Weights of a small mixture-of-experts language model, trained from scratch on English Wikipedia.
Size: width 192, vocabulary 8192, 42.5M parameters.
Below are experts of layer 10 (counted from 0) of a mixture-of-experts language model. Rows are named router (the router's row for the expert) and show model dimensions 0-191. Each number is 128 + 24 x the weight over its row's rms, rounded and kept within 0 to 255. Numbers have three digits each.
After each expert's rows: a language model's description of what the expert responds to. This comes from a sample of Wikipedia text that the model never trained on.

# expert 26
router:130135125156096089160100140128112172127146142176090172136120127142156117094114122115144133104125166108135174091131139121106126131182115125131103139141120124114085163117125104078132152109144138096133116169134133127176144138093110103120194126134146141066091105104128122101128127075138126137147172171143117099173126145107162089108120131097132168132144150141101136134144143137116156149136130140136166144139133124098157158085136152127129110130162122089116124125129107095150198131102136137117174135124163128155120126147109165140095131151118106128112132083139116092133150105102125179
Description: First pieces of split words, often capitalized names or foreign particles, such as La, De, Re in Reformed, Me in Mediterranean.

# expert 28
router:157126155129156125170103156125108157136120135146104127147129106089154095125119130129140144127086152157122159101138168093130129131123121117114073123144110175128109143081143089096112137093146139100100124164104138152143158138128105124121130116113150176126103115161163188124111146115115113136159167157093123124118101115088146079090110142132191124112116115103120118146168163161102151164121109121134158084144176142073125157128112118124115115109162141118153131121102123116098147100121108137142137112109158055109160116149085151187114147150125138145123131108140124130151111146127126152
Description: Nouns for jobs, titles and organizations after "a/the" or a nationality, like American basketball coach, associate professor, University, Army, politician, Award.

# expert 5
router:105140152174157098175083134099131124156121134165103129148136110076131154144147153129148127082107154145120135108163125129145125163139102147114135132158084126157131177096113115088100172126101138126092119127123118148159122121125152097096173147090122118114108128161144127079127172143092052136138163142108103098122110111101124128086105149117125157133119151109112110130128135188113145139114106153150150108123149105095125128104126134137102080126139139143151143141140116160149132134116107098119147127077137124151157131141098135128139150107125129174106134099126097081194150114137106161
Description: Line breaks after headings and list items, plus spatial words like north, south, end, side, back, city, half.

# expert 22
router:130120129152123120142137125123110182174118161149113148155116131097132116132120139078151172114116180140130121081141126089156098107182099147107104079142103156116149139089153138097156146115051151134150096147126165140154144154130082116109132139098111101124089124111151100094114165101123118124141133136124143116098156133127152130105108135105158145127147118140101139148127115135102148175148097148096165126155127142130115154104131177125107103139131129123106164111149109129109116120115094084131149135160171149179154143160091156172148142129145119169123142106129102114176118128099143114
Description: Hyphens inside compounds (single-handedly, ex-girlfriend), dashes starting list lines in infoboxes and See also sections, and the words as, after, under, co.

# expert 19
router:117118096173142111166111164105108119128137193165090135125108123114134106124147184115150184095090140137140168104125127117109134149140123150093097104131113137098112163106105110067132142091109164133114123140150157162142136140127104165131139159101126157141105129137114124159133155152095123105122147129123111104143116126138170117105092130142153160134103140149141125153120110137080138158138147154156182126151138077102132149111123150157120108135170097125157151128101127132127144111112090145167178122088175103178125122153118133108099137138102138122135123092110131142159127102097069128
Description: Common nouns and word fragments in mixed text, such as video, guitar, car, center, rash, and pieces like "clo" in encyclopedia or "Ca" in Cash.

# expert 31
router:114131139130162126157131158094102180144161161156101147149147085126146108144145146118146127105119137118142188139134118111104166135137102149133131116147121107131123140093125086077104135088116163114130106156125153133133170148143140144127152126095125151113081103147166131120111132148114101137154162156111144118175098110115145099137085165104179130169107121137094108145181120112123122164134119113154149113155138170123152109110132136165088115132144098131117145086141146139115128113112115098146119116119170078112150127169127133132120138186067086131103159082140100147137128139111089147
Description: Words from songs, albums and films and their quoted titles (album, song, Records, Billboard, You, Love), including closing quotes after titles in discographies.

# expert 29
router:138153134153163119138079166083094148146098128128116114138073130126129132139127138121175138077110126166141139135157134097115112132152106145133127112135110113104130155141144110084119192120101145144123115128158195119154157139112123131106168132102090167097092111141128131080159142097121115135132150177131122079135169148120118102105115123121116125120121102122162147164155139140113144179142139146180131122159104144109127140104130152165141089178122103118120148133116086144138143108090130083138136135141152136153114102133091183144112130135095094138137163125150124091158154098129117160
Description: The preposition in before dates and places, opening brackets and quotation marks, section markers ==, and prefixes un, dis, re.

# expert 30
router:124167147121104086139120169153087132165132134127154131138116106078178094125145145082139145126103170130145167132122141121102107140116116131142115124094121163178067142094107126120091138123153132109119139155133131136136138160077118086167144105109104171126098099177157148150115136124096106115153153141097121101130133128132125114109087151123149108135140143136090143137164132136091157163139142117135156110155139136097146109109107149167125137123155170106152188115100100161126150118121097134137138141105135070140150149151125156171082136170114131142084137101128140138166131105140103125
Description: First names such as John, David, George, and pieces of surnames or place names like son, ton, ley, ville.

# expert 6
router:176118162131151084123133132143099128136160132123118159129127135111164111132122149092152157112104140150147182095132150103095118151143114154155092148143126184108092128129101118110116192091152154149119146133135128156133124146120090087147144135073095128103117116172149119121103111120115115145142146156117113101144120152108162121119092165083115094118135181098095096110147130121113136171149125153153174118195132097121118112086089159139099094136175097146135154134107125159124177106118125136153147115091117096136146131142150132161117111118129134143125135120141141153147134160101106151
Description: Syllable pieces inside non-English personal and place names, often Turkish, Arabic, Japanese or Slavic, such as ku, kov, ō, dha.

# expert 1
router:120130167109109131175142144135066161133157154152128145141078105114143134118113171116118128083118112155122131144153130123133162147152154123146095114137111114124135134140131109097099195103108131128114138144124106161167158132097094118100153104085123114127107108137146112108084123103122122120139182130124118074146149133129170105133077137083155172118156111144136121134125127150110152183139133115126131135140152146123097120122096134165123107126144124098127134129130135144116142044107095121169166139103141102201134145137103151171119168170128118165111140143127101121145127134126112161
Description: Line breaks and closing punctuation ending list items, table rows and infobox fields, like the break before "- City:"; also unit marks (°, ′, %, yards).

# expert 7
router:160129148143146134149121176128120152128119148150112146192109113098142128104093144118125096132106128153110109115128151107092129139149118125093112115138088114125160140127128108056135144109130115138099095135132154167154134135133124125139127125095107120121118120117150149101097154129046131125141151125127162111149116148082145072129093135107120163158154113084056066135151154126113147180138131140140133115143135118127153104121115132133132140132139115116141197131109099103115165107132108124144177184140135109122178129136117138086083136147125143163130121094130137144155168118129091132
Description: Field names in infobox and list layouts (Full name, Coordinates, Website, Genus, Succeeded by), and the degree, minute and second marks in coordinates.

# expert 25
router:146155126149129122185125164078141169143130139135127165130095106078139118135141137100167129111109110148139108115092153149151129124152119107119113138133120135106111176105108060113114147125123183171144127139108163179173157113121131098113159138126102160111098100151150149111143172134111128134153137138106159130166146126134115089125078134101113135145163103132112099132138124123104135139132113129137155117153159133102160162122089158135105107178171122162103135140107123137125155091100126111193132106106116073189160115130163144107108150134103114123110153110140129131154158140129126124
Description: Pipe characters dividing cells in wiki tables of results, election votes, rosters and statistics, plus the separator rows under table headers.

# expert 23
router:158120125160061081147141149097113170124153143135111116149113121117147086105115156108140140146088151152123144115144130132148133128156115128121087121130107157146137138108111134087136145098118156144105100154118125168110126139088104101131140140095109146123098103150178087075129132087121120135169147184154149100145147126129166091136099167124153132117161094119128090146127163177101138122133116148155154104162125131116139138094089140121115103126152161125140154087105103168117146087128110140176174103100142105183147158153113132128111153149102093158135132110129127097148118122124104144
Description: The word the after of, by, to or a line break, plus list dashes, table pipes and country codes like GER, USA.

# expert 18
router:138114134162101119150136168079112148153119118159112167133143122100160127093142146155151155120100130131100132103128134098123133147146102155127085128121124165102106131138112133121138174084158131145091096172101136126140132184161110126094150141099129126140076083119134104144140151142081076104105148162118084139154096139076117126087145127125126107133164153106079125151138150111139142145122117142129134111153097139122137155112090141129110081147173105100122106119116125129143155121090113104150134093106162085131139095158129132145099129149120114205110109112103129133164131106108150152
Description: Inner syllable pieces of long technical or scientific words, often biology and medicine, such as min in predominantly, in in hallucinations.

# expert 11
router:130142156158166122126137173096094165127123152161136150136112134103159100133083160116137161137118135147139143083118126093158137131125129147108100107129106178117146161105111133113138145127126171124100104138101139129147120178090111115129140172099092159133119089137146113119132155101099136116141160176129166114152147127103164068128122145105114172114132107114121106172140158145082155084159089144152154129146132106112108124103123171146124076124108163146124134112124092120098128122111102113154139091116137110169161116145122147130079132122090109163088127105151119104153170140162107138
Description: Commas, and, or, but, semicolons and table pipes that separate items in lists and joined clauses, such as heavyweight, civil rights, and.

# expert 8
router:147171173115152096135132135095099161142163158122126126142117141107122133153154121115163172102096127175117148125148153108092128182176168105140122160132083133155110107133084102072100159112110153126117119161086130128187106120127093112144111138090100120115095123120106117149121126111136149092130156108115119140164132110111129103151076146144173092133145105123095099180130142126115173119122127148197162130134132143105119128143120122124124101146181115107140122112102104134123146102087129112131158145141132101163107130131115137150087150126128137128115139084137119163150140107085135127
Description: Numbers in tables, numbered lists, coordinates and sports or election stats, plus column headers like Votes, Species, Turnout, MF.

# expert 0
router:115149124123158108124147162110082149177143142172105129145140097116119140116125108121126169088131145135131164098104132110109143125153130111145065115137115158138085173123118124124099186102166104112115131115141150154145164123093114087112130145151120147115103114152136117101130163149130107124170177192120098106143141146117150113092105123142164116116179142154118135138119148115095161172139090111163122106131138115111117153104130142123115067105179124103124135108125085126105170108112111120171105137112151122126168152140137164155101131164110144154122135108139115119177111138134089122
Description: Word pieces inside Latin scientific names of species, genera and families in biology lists, such as idae, aceae, ensis.

# expert 21
router:159157156137130094212129143111104156147138140166128144133090073105143137121148152130134157147098123156133158100168141139110115160135113124086109123128104178145142132084119089103123135116128151132115124148078163153122159123136079139116127135116084111106107099167177137109104159113140093131125155140086134112169108168092123093090129166108170125134135150150106116172166141135118146123147126132128132122182161165120122111112082150132115129141129116115154119107114102134144135103092109100123136148116189115138155126120097128129127106144077132148106131111133162120137122120093097135
Description: The word the, and ordinals or counts like first, second, two, three, fourth, before nouns such as season, round, years.

# expert 17
router:080153112147138112178120148150083161155130148145088140150117091128105145120119159088150147120116149151104166127156167137115096158158117164136112102130106134085097137109142100107150148123130150149110140139119137147189128121144095124138142120112149179120098094107207125138098135136142109123169166149129112085150099108101143130090080119113188106133154136085111125115112146152121141170122113149129116121152140166115135128119097144134108126126158149124149130106080102144142165101110120141155119108127133084163141156133081152129113140149135127140098130117118165095135123109089091136
Description: Words and name starts in sports tables and infoboxes, such as Apps, Goals, DF, Rio, Win, team and league names.

# expert 4
router:122135125163115148160167149126144162191168165122134144134100134095136123135149191090144141117113142143148131105156156107106133119106098121128112120119144141147124159126104131113099160090104116137105109160076159135191153133137123130106122169122090170114141123125156102101124142141118131123128160144110152110146142131071182138077128144125135163122133120098109142130144166165124162126113120155149160133144130140093116140109124140166113097116160127142145132130095120160145134110102142092114172131102148108207134153141102146123122140163075087139112155094151098154133145121112103114
Description: Single digits inside years, dates, times, scores and table figures (2018, 08:45, 100,000), plus the word piece "im"/"em" as in simulcast or Tim.

# expert 24
router:139139129108157113149150156084115169158135156155092156157139152078138129086123131137106138124081132140110155116117146111120118113127082146117127100134125158130142140095119079088130121087113125110095133175122144174141150131151108121130148133096135146114107133181114129119087147120112110126140173173109085126137114119095119113107091152110206135143109147110134105153147173147101147136117123154131153093152158131114130171132147140157113112155122115131178167158112094157110138108115098119144127125100147102149149133165122158197099154135121114157096146104142138128132145106130094167
Description: Common nouns and noun suffixes after the or a, such as area, development, construction, and endings ity, ation, ment, ism.

# expert 27
router:117168159140144136133123173116126156144159114160088145136115136124164120132116151100126166084103108165138151106150159128164103132146150115115117156125128134152163176109113097098085184124099145156107103142114101134137142145133096119151169154159101109128130085145147123079138128111083111158134140166137124107139085130142176114136119110089145139175150112101126120148180142132114138151158113168143133135117089124103145136105106162137139157138127149138129128125129144130136149115086125083158149131066155120156149135140118120173144182115107152162095171110138146141161156155142118104
Description: Periods, commas, semicolons and heading markers ending clauses, plus clause conjunctions like when, while, because, where.

# expert 14
router:132153175128156127131109149111107139139140146155119140146121096127143111116120108150154134123096135155124189145113124082138104146148125120107114102129118138098142158130101120101105142075100129154128105173074126151134170167127098107119145158107084132124104128180138155113068145102101088117177148143108114097158105158079152093121115162130134125167137134095128112184133155131111154133133134134144136082158153130135129116133124140144112105155133155160151151089118111136171121114127114112126186156108154112154166149162097150151134121154127118182121114077122117142161146136110106128
Description: Main verbs and participles after was, to, he or also, such as became, made, purchased, died, plus following of, with.

# expert 2
router:144136176119121106143119140085098134165110128144127181169133133067146111112105111116117176117084128146137140123147136099116105117143098145118127127147077194133108141118116100086089166107107134127118106162104145148159153127112133132139120141121096127135123105164164138096122150104085112111170150170099098150148129139094163091135127144085170155116170142146139119169132155115135128113126135170135171104128138118127155110134067138131130120139130119113146144126099132139090176112096117113110150141130177083169115141136115145131089143106112123110109129111118111102157175127126094141
Description: Digits inside four-digit years, mostly the last digit after 19 or 20, plus month names and words like century, ago.

# expert 15
router:157145130103135110120146137100102139131125180173089132175118128102150160122108131116183128104106149154099126117104159102130096134108128125124085108117121175139137111097116114139120152094131138122100100164115135143164187112116110140102132150117156110104102102155142127126105152125140119097143146180156121111160126139063161118135093163101178132152134134145135105161147160140124160160128139137129159118152162158121142170085130159173138114099131132099162131142114137143099105121107122134117096154104133105181140114163106159175082134115141092133080161113160125118136117145152111123
Description: Plural suffixes on nouns, chiefly s, plus ers, ions, ations, ities, and plural words like members, games, before commas or of.

# expert 12
router:119121159142148087182167172091088174149117144173112152154096080130151116114131143081152145125093127095127152134162166122130127148140107107113086121149106120128124139100102089096091162113115123155129116095102151157157152160116121125108139149122154139132101108122161131099126154131105120124139166158121115111140121121101117115100122126105123137139161131120143106139157136154100158160141123111157167101135114137099144136093139145102127111141196113124195158129138118099138168117105134092130099098068166161167165129149138139138121157156134093118086134101158123128144148130123110128
Description: Standalone space tokens, mostly in tables after pipes or before numbers, and occasional odd spaces within running prose.

# expert 20
router:144148167107118108177099173095131167134121145142123148139089103114130152102129148123170121117128136126117150122134138111093169139153115130096123118112136142123114126112144094079099143119150135132113100174118119137188137147128105075110132133112079130145097096114109123131091124126098079111115178110148141136168108146148147105117130137125176141113189110143114169130141152111125170151137135102126176103131144170112171152081130149154108120150160158127179149105080093139154146113122087113123180109132118109124157125134139167161107133114113114164139127133128115112128142160097110155
Description: Percent signs and digits in census demographics and election result tables, plus there, For, Votes, Turnout, ±%.

# expert 13
router:163154133136140088156118149098119182156106155122115131144132116142166103121159149134140123104076122110096161116142130127136107168146102134161110119125106155161112177142146112101108181117097146138134123157145119129170170100129100101123124122093125144106083118131151152145113097124114146142171160151120083131111104150108149079127100122123128164139178118133143111098125126169117142141158098137114158120138127091104125137099140167174091099097172115123127143100071115125133149082120120112159138133097139097114142170152110181174120117171124129150127131128154133119161109107095128125
Description: Capital letters starting proper names, often split from the rest (K in Kitt Peak, Y in Yucca, R in Rolán), and raw bytes of Thai or Japanese text.

# expert 16
router:134148156135173088132101154124129139145139172139150120151082147088152108100121170078162165087088128118120145106100131108105150129156107157113123148145108132120133151115117132144121130111060128107119098149109143140143135151099123105113172120104115129109084116173156153134110122127102097128144132160150135100149106124085168093124097119109124136136191139107138112125130135157097159126134108123168118098155142144106161107100104133105109124160169154108143131117135106156110159064094102135167173105100153161132144114139090139122095134145117127148117134100148142148166117146115116177
Description: Function words in running prose: auxiliaries and copulas (was, is, were, could, may) and prepositions (to, of, on, by, for), usually right after a noun subject.

# expert 3
router:136161143134097096149162158139117094153157141170125149107117104129105094136108177111148107107112131128132127116130122075124089162170121129116106109148137147123126142155099091132126141131126124126083146185096146103142130164141115139106179128127112126128097135143145123101127152118070076090168166134125108100166139136118152120135141147128141148139142114131112115155164101188135159146154109134150170102131159149083095123131171136134099110158113111120135141080116103138138140119096131089167189130122128122128155134167083156148102095121107145110088143115154118121145112114112089159
Description: Mostly the article a, plus adverbs and quantifiers like all, so, only, more, and possessive apostrophes after names.

# expert 9
router:166150132112127099176129123090138151127135141154149151136109119083130131110117132109162173113097114155164140133149127119082127131161125140142105131158110159173111186115114109107085196118132113118152134152100144125165134129112089089120117114100093124125088131143127120094116144110064133125140149168107124054186130141068143063110126136141188134148138148100119110152148119125085157125125119147127143108153142128131134096129121138164095112132153142123146139125114124150141157118109127102145134127125148082152105140140139163118119130164106127147139130084152134136167141127111146102
Description: Single digits inside numbers in tables, scores, times and coordinates, plus units after them like km, mph, million, percent.

# expert 10
router:131134135147171130173118155109073113138120160147125142117096101116137123130115164090156157137115145116122151074137122131147116179125133128144103100082122151153098156080133094133130125076122156120111104145094121166134145111103121118111121147108125142116092119154166156098133174107091152120117150153148094098128102127090135103149112166083166103133112132133105137172136116120119149132138116151142174115158119147118126123160115150150128131133142127115159168114090125164082134129105109124145159125087148069133166114150126173153085169144128123167108140136151119123191113141098137118
Description: Personal pronouns and possessives referring to people (he, his, she, their, him, who) and nouns for people (players, artists, sculptor), mostly in biographical prose.